config = dict(
    n_experts=16,
    activation='quick_gelu',
    moe_layers=[0, 1, 2, 3, 4, 5, 6, 7, 8, 9],
    routed_scale=1.41,
    balance_loss=0.00295,
    balance_bias=True,
    init_std_router=0.0173,
    norm_eps=1e-06,
    tie_embeddings=False,
    grad_clip=1.0,
    seq_len=512,
    train_tokens=227200000,
)
Below are experts of layer 3 (counted from 0) of a mixture-of-experts language model. Rows are named router (the router's row for the expert), up (a neuron's input weights, with its number) and show model dimensions 0-255. Each number is 128 + 24 x the weight over its row's rms, rounded and kept within 0 to 255. Numbers have three digits each.
Before each expert's rows: "mostly gets" lists some tokens that are sent to it at least half of the time. This comes from a sample of Wikipedia text that the model never trained on.

# expert 6
mostly gets: "-S", "-D", "-C", "-L", "-T", " Championships"
router:114141134123100138151150106140127124140107088114136121132122151134100117114156167112149119186126126165115091108128110123121139117107115158171150108101149135136119151170155178106114103154112102141107153164110157127092110128105179176171102121134122115121150117109131127148100091120149137140125186124099130069128122127110122180138102092146126147148135077121090147085068126123142128111091113163130122152093112088129106131171147148130104142122062112153160154097122107139156129085137130156130130105158148110126168127137127115109189161133153140092128126193140129123170136162143089109136126085103127119118115170110117154164107113150124111170122103115134109119114109164128173159137166150147109110115125146095156129138133159127141164088128159110112113123145106103123122147129098
up0:137125087096106150164122116110135103140149097067153108114151128144132139100114118153093127148093159147165120181133155114112120128134094132148154151157163124114141153144143130147139100130090121102120156149140140097132149120114152111120184136134119095111119086145153153115148131100109119123111134113083166110104136141129080136112131147107101146120073153153157131105111144112116129113052123146089134150120114117145127144129132105166143134134110125149153098151143119124133103129168123159134115113142104127113123163141119130150128146102106137091115140168118113101146103184117140139143135095133117107143136096089095127158137102175146180147132162089138074086109101149168179151126119141117097161149198131093085125139160157171142180135153152095117146131132138122166125092133143
up1:129119119113101119135129110126130136181147139163123115121134135137091133122073085138146142092098095095099137092179122106145104187135087146097118119124102129167101132127116144151136147077112086128074089104108186108097139121131159160155127172058129140137148157140153106114173150109121179119143098099118130177105105099112105113106115169117151137141128155083138144136135140125125158078122125154124134106141157105137142148131115117085128104121136169138118129154158129131132108117135147111102048128138145106105106124144122140121103149133171136138150117081112132179171095126137090149117099144103086128091120135119122129142092092136132144155152122160108110150163130109131135163103148117119124123134115120120141135080141122138102131088158076138110122124121116118141156144147147
up2:073117136161113178136132136137168143126136105118105112131131129150101127169155132123113113085111104154151088108129158130140130105124131129160113121133185114134145161143156154101128171095105139135105120093159139150115132070085167147116117091110153145136060158148097158131104155137136179099119123143082160132122102093092155130133134140149158126132130106102121162107141094160105120165153131138127132156110090115115117127119087154120095126152094108135138134118093151114106126121140171141111103130157132107111139163127137139126143117163127154167138141146056132146169129136149129088079119107114153082116153111110101162119113103136126144123145116122127140093162126120143160155140147093159132071134127124109110141089164188169122124119104107178108087125137117105138128150129100
up3:129102134127105150062085145084133199144153116098135121116110164130103108136111103152080115108150111142133127101143115134166129118137105125138173083105133131146115157153173108136149165150116118096128109131133146112133143106096143165105119130116152142118111165164070135126155112102151111116084135107137149136160145111136117141105091177146160153097113121139136146136153094113107131160129108119126122151112133127181114135131092149137105132168149142073123151159095095160137135125129110160161098175135100133099140107113147144124134128117126128148139133148131129151173094115148127118145124146164127134139171142129148182112139102190126142165168140105099103089172116118150078128150135111141128145149124088140113156119088177075121115138105118115138137143105109096090136165162140
up4:154084118159113083125116164128115133116134131140146139103125144114147128161126082115120092141101112106123147144163110123110125108164133123118123079161072151128112136097133111137151162076135120153116093097137141074152150133186129106122148105107116113141120118122115174049200095108117106132143136115110138168129135108176162129088108175151168138120130141120129138133119113083100145128127142140130122123159127130133147143138118144109174120131172162131095141149145105127103104140087130118170084161103098132118126145071132130127096107106123148095153121121158146128099106100128123110147111152134161139135140098138123121136121140105115173110170120101090105116170098100119096112101104117121096138130121122196105132147132139097087091105126067105112138142137134140093129146139134
up5:178120139137114148114145090155146157122148143117151132137130120127108148117145119079116136091121136123116147113156133176142117128170116128127145124100109119137088152122156138160142135142130165123102145107124116132077082136163154128080113148096147105131103119088104167110124121100133105076163114120123153109146133143167089132124129105136097103149140163148116154111101139102063098145097121105148094168121132122117127155130128127131097110131186120145133139145132103140111126127114095077158088149146121133117117125129128157143131052148116208129122148113105107150126103136103118094120156097105154098118162102163088135145113150173130183140152141092128106128142148095177116082105132092114099136178171107134128103126120132122183140127109109128159106125128139141099155106161136
up6:117131104148142145106141103074098149133166125102135140085120115140081108129145127145137142101104144126101145123140157163137111126149159134122208108092083160116105124128161148123131093093151121125113090136097143103140097159105136141154095114072108085123144123123130143114144134098149126090099129142134151080162130120141110165124158094145129122115144127106133134118135155094113136124126101121120160132134139135141118186163157141125133146140144166110076119123143114149132123147156131105136125200125124128118143165041148096096119095128118134086122141126124137165132092136161094107091161130187125114126114110127125144135122157125061107140141171132140101109173139141126126117146105116131101145160134068145146167144120124138118103142127100079090126118143155123102163108133155
up7:089143122132124163109105158152107125159076138125137128119135124148131143144162147134113123120114149086144152134137120146104110177128111124115099088121140119124136169160129145133114097112101134175160141105153141125161149136159162109161156139100135110137136155155179106115138128104094103126067093077140137108167126147129096129124120151112116100128084129139177136107133115133098146164066089096168133163137073116140147130119111120118108153123153145150108166099138101143081170130188157118135141129166116114137145107143137146098125143144166120121117121143146074141142085120143125103123143132155130080140122142132125112168118151174122143103184125153113080132135132115127152186106140118132138106075134140150094107104127134151122149151148109138122121197170125138121121150124089
up8:142104133119131136150128123134134121150137126140126123109138130108123137131098089171130209100067100078110101114169102147121110145114098140140098113148137099144115142145113153169130124076115142154079172108118103132124110103098146078139132100091148153121151133106127090121197140117141115090140136126132139123123103152141126142077097156157146133156130120130104130129133120103112142094127112118074110121113118092172123107120181095120136100105124181129116132159105109124134132094153126150139104116140109161125117140124131125121139139141144152151121098111106137126142073144139104093083112112131149136102145135088101162145137150157144120162151127151121100120152120109142126167086128097137106113172093135132097122082118179119170140093143076128125099110109124144139113178184170
up9:110109099150152123121142116176111129179107132134112130148143095105114126117127094150166163129074103126124098104124142154121129153123111153137137127116133133191180126159151114096111141082094104149146128127137118140129103140122120130147110105120130147169144082107129135135124104145146157126131131115159140142127083125126161152107096154165154085137112138107132155102161131110137145133117122099106108116114124083127174169167140168127115125150107152086157116098133125105149138135092122159125133114127110124136139111136145122112131086129125091142137104141108123139159057130174092134123158150127091114104149107134144180111126145116151146156192129131105099140162092143104094153150196086172135141130124136090142147174118158065073146138114111151131167166131096142127111140144143
up10:101078119143124120105133094150158147126090151136119101076109115124146138132152126140133115117065129110088192165136104103117115158146134150146119096097107148125157164164120140141131129090101090151115138079174097093172104143138141139180126107141169091126142116104129135114151139147133153133145109122137119134065100102132148127121126134122129114141152141139135126112135112124149146113093153104130085120152135129111129123120097191144119159091111109140121129102125096105120156099154116146155119086111105075115112108093155136102080126126118146126206157138145161119123113113070114132123132114132126071161149101072099146102086161108147147144141120107110099099134129151147149148169120154148148124136122162136109138179162122145090132089148128161129120122149119140143129123114129
up11:111104108100173119099143125159140134159133154140172127108127137134121149119105093102149104114108127164119142119158143123163140103120164103112164137129110117129133117129173130146139134120134154134096142122137143126115135113161146130183084127117143104110142090171104126152176170114118129066106150111142141108108088152155105129086141159096135140183135111123124163141116154117100113156158110105159097112155087122173140175132128108136110150135131150143146139125130087115152132142149102090151075145122164141077116104146124155108111131141147103163130082129150120132169091197111119132073119119119121092107137098130097134129088119114122139126183110097078089127123177142136121095135123127149078123161114133119128120075085132126132141119127155133152152156124118115088144114142172
up12:177112130130158137120077122099141151116135134146142130100111166126096150097115103116105128130090099120140145119137133150106131144123140088115146096142121122118101123127155137094171112087118167177157135130139125085108127096150125148083158160143089141125131135141102156106162151145151099104130129111126123158103127191150046135097127141133160163122117110135122114114131112146113152132124104110097132125113126105124132146160125159132154138135156137147132133136089085151135116145127127131157099141165171074152128145097161135131123119113134138137147106151135158135173113135127124134128094159087113146096147138079095123155082128146109168135126132105108088139141110153163117141146080132147083168088154069126070125133157156114085149098148109152153133157155159131113135093161177
up13:194121120109133155143101104114130148125120165156144091123151159173086097136107122133090117136106140146105150109157138169108106141129151109142140075147118167146096149120178152113147073134085146118115136135167154071135126129182155104114089144102153117130133138106125106123146133083121156124132104078167111128124142135133097122147154155085071152140104113103118168115118114107100115201102101122160124173134085106173098147127087144100144124166133132115122093114094115199074123131135125114162155151118165089111117132135126152101081093114106129154113136142148148135123118150126142130108131110106149134149102120139103132163106107137101162133151124126164096150118129148165127136125127103156095120107135107124109128101118141104154121142123105141120119133154132103115137126134101
up14:146124132136141144092100112132114124179135145134131132091119150144135162127100126137128103117130126099117156092158144108126127121148131116105211085149115153138118135138187135115129137121118155117122121151104137122165124122148176105136131141098163082112081128122094138095149112101126094120104132104161158113127103168136082120099128111118118147146130097111154144109116134138075165150117084128113095142079119096122114155135128091146133089142160161095107156128136122159129105128123124124171125148129109118058129127094171135141121098120110120142121135157110128162133071159151127145106133102137158145088096133126135135118108103156078140120167175121131109087166138126123055157095133123163095121118134119140117115158103152145104137114154079073165106145150111111113131137123167
up15:127132114065150120122137094087109142148157158156133130105149142140114108120132122112097131116095149187090173156134101124099096176140111114133136171129118127116143128138093146128151120141130135131142110084112108112122122139139141156109157086136111109110124149156130103116194150140130165109134092131151117158123117153101169135145153136120143122130112113099138123102148097104106147146132070097166161161099066109129128136149130157140124107140144155159147098105104191132121125117150123142093159103134120087100129118161105128095111093138103095177153093154157157132130133156089117121132164150167107139164112109102123150129139077121149169136135159125120130135121125108130167123108157108175117121124126142162109145117155173143161122142145128146179134109194095132121080138146155
up16:116124132152155111136101129093117142153153119115143135124133171108096151168126120109136208125079147136130148130170142114145160101123147187137185100171108104107129173120145148110147109112137152192151130128119100111140135150128129120177101144117137110077122139126111129108160146080105109123149103135106110116121125147149085172066148119107122170172140153112157142112124129109098154158100116140158103096114130104125119169189143108119108136120146152150081129152147153140099122117141110078160132134110105088115124165136154150118095090130132097115099143101168159116121078184175125102135126119145121128112124107155118128100106126135095131118119134125146119125130117126137115114127122110061092149120143120135142115133131113118126126112159138089121151138115183127107103095157117
up17:113087144133137118134128164107123165184109106122166127140150171175137097135097126105092112135116137173154157161142137115117105179091126135141114110115151149142123122144088177159126106136156146165130118114166161134115178100126132139118094115161137106112132177147095111116121141103154142135103142122117124149136123138116124147167124145155141093119122082166132158122134122096114127121106120131111137147160111110141103140165142106150117090146120133116108115129135136180134114122137116148094144112085109138129119109110113110097091098121116160128132155188138168074123104177149118136112115139086156108118097147093111140099110194145138107122131146085134144113123133142094107114124153104140145140099121163217105128155134172126138131099115129073125148137150075113129082146156136
up18:102117135132158126152091139123082206152152173107130129105110147123125174119126120153165102110153100150077106108133149131090112131142123162169144151095161109100178131129120132175090136130120119144141130149138101133099116127134184101118082103126132133143132146131120115110121096078126186140094140126104139108106137087126120119138144128157125133157130126120117119113113107117118129127114165092089129146094097111156149131131144142140109111131143120091128104123170154149133114142135108152091135118125123113115166139123168120118099062136154125152103122116135161126118133154126132156096155093104170099130121108154141144143118125177144118128170126149067105171142097155119160163162166130132124112209113139111148122172095172123144104127152082122135145121152076114135136127134111
up19:155090111136148124114117132140135141099178127138119142153110168149098094144113110145093119147117158160104147156149116104121138150134138156134097065136170123160124171155122140132147125118101101145117100143159143103133124119101133105107104122133166140132149151166126141138138082140149122129077134103140136134155133143177095135127128174142130137123113142123120101109137099064131150156122111125152180115143141089116098146167079165139108139175126188121132124147137174161120082163149141115151116152141079121094159146087118139147095112088129134153125125148107118160120074133163115105118110169107129109123154127105138154142144147141169171147154134127131115123144136082095141128167168096127119098172102126136135137130113178077109124147159124110126176149141095106141098113157127
up20:131122113110107099113103136090122135106171157147142149126112177101120092139147138128139117169120121138133164147157095094139119168116092158111144130111138117146186154159088098113093121097122132146108115141116147111137084128109108138139092117120101106107161147139146112123150174131120139094123118117111137135108150113108107098129072129133125145152151137140148083135140085095109138142134161129119171129144125107155166096161144134151143136137124116131117158138106171134103133118106161154154117171120134130145150206103113104066060083140155129146103133097147126098133124151107112110150127110128120118141172119080142106088097139117077157144138132165134119105185106129168123152135147142151131115192170131144134110181123148142137113120124125126106135122192104155112118130105144
up21:120086111109149121117105127105158115160157137118157110105108143104113184100131093128128125139086180145139124126162113072077116135082138158152148122113125131124120135142133142093132094102099142133136144151150122088166138147133129128130105107134148142124095090152083148100176104182108115121119086118099179136073164115123110134078121148131170127150122126113088109128099126111105149137122157167118129102147130152146153154134095098151155124134126127134133130162122155127131114093155120153129171098135073122120165155136133122162144103111140140147120110123117133113099115149128152107109131142111097091119099122064119131159081083128137147119123148118135114088078120138145156155150113145145087131126152170149067123154148143108118182111107093092129117168153143153117126101138145
up22:124113099142125122106107136069105132153111107147155134107122152136120136066088124123100118123121145154137124116162152126085134164141129124160140055150126108129138109144162138164179145110128155196156130135188135100149146124149136091133133114109123099100128123140136165109141103162132136107116116136112123120114120134147100103155125151113147159170153084148141138120116130135112143153104114152134124109144140121104136132136118094157106112143127145137131126096107171131109098106166093144086133114116089130111117140109177152087100081112143169172144111155143124151167079144118125120114105120073160107151142109127127120148115180169152171126174133114141093116144101122126132167093132097156098128103163113112121093117128155110171174119148097122128150138161089143088078135128119
up23:153147103138145156114115154120112125126140090138120120137169131116127162108079099146128126129104137110120143091169180138143127166141138101139156069111113151166120138143126149130120132114089152123106105110191159137149119116154168191144125123113143139117166156172113143140147092130147111124122128116074144136167136135132111121143119142154181126157131140120113184101150103080131165164107135142120131157148175126121122172132132101098065131145155139166123129112106131140091117128137100122104124128119112127111130132172111133110117105126120135103128107145110124175139086121158107122116117139115122069149177140117108170152134142132088124137137202091142171119118104129131103161088164103119112129154096130135095100101131121116126145153128102136159175158148077111137091138150142
up24:135100174129136128134117057123129159134099148158130094088133111133156109104124130150123138125140077151130146155129093080129090176128150147137143143128099120105126115142160123117154152122147142143177144153118096100099130105087158162152107083127103159125131123154084112078102171112147170121132131144116153128130102107123124150139145117117103169134130131101113145115094132083134148154149121134128154144116091134166139121170129105150147089148144123139152140142154183178110121061104112146138123112134125109147159143142125156094116100103156136130120168134118133088088114185078124124128104145097138127102063164111124132157111119137133138123107135121096122159122127090155180150123175137113113106156136122092108115129143166140103137138142132095108100132154132161132087140092099
up25:135103146128121165154109108137098098106159104098138140125114092155142126142165124126123153129107138154124117146134122144124113125158117105089124120103102098138146157146178127166109145121133103113113163166146151112123157122148161129174182148111096149124158156176116128107137049122087087111108151124119128082116146135103108140168111133145169155156117166116115127119107118124087122150137131145134158130148110158105097122118101103107134082102101102160128097145140153133110118086148141090128062122132160081135152113146099141109153121202135131121091135150126164128127154130127116106148144112131125140152179115126084132164114118180088146166149100125110132116163073115152150143100131125109149129112135161106152103156125130144156177106127141109104092117131139141129125181117104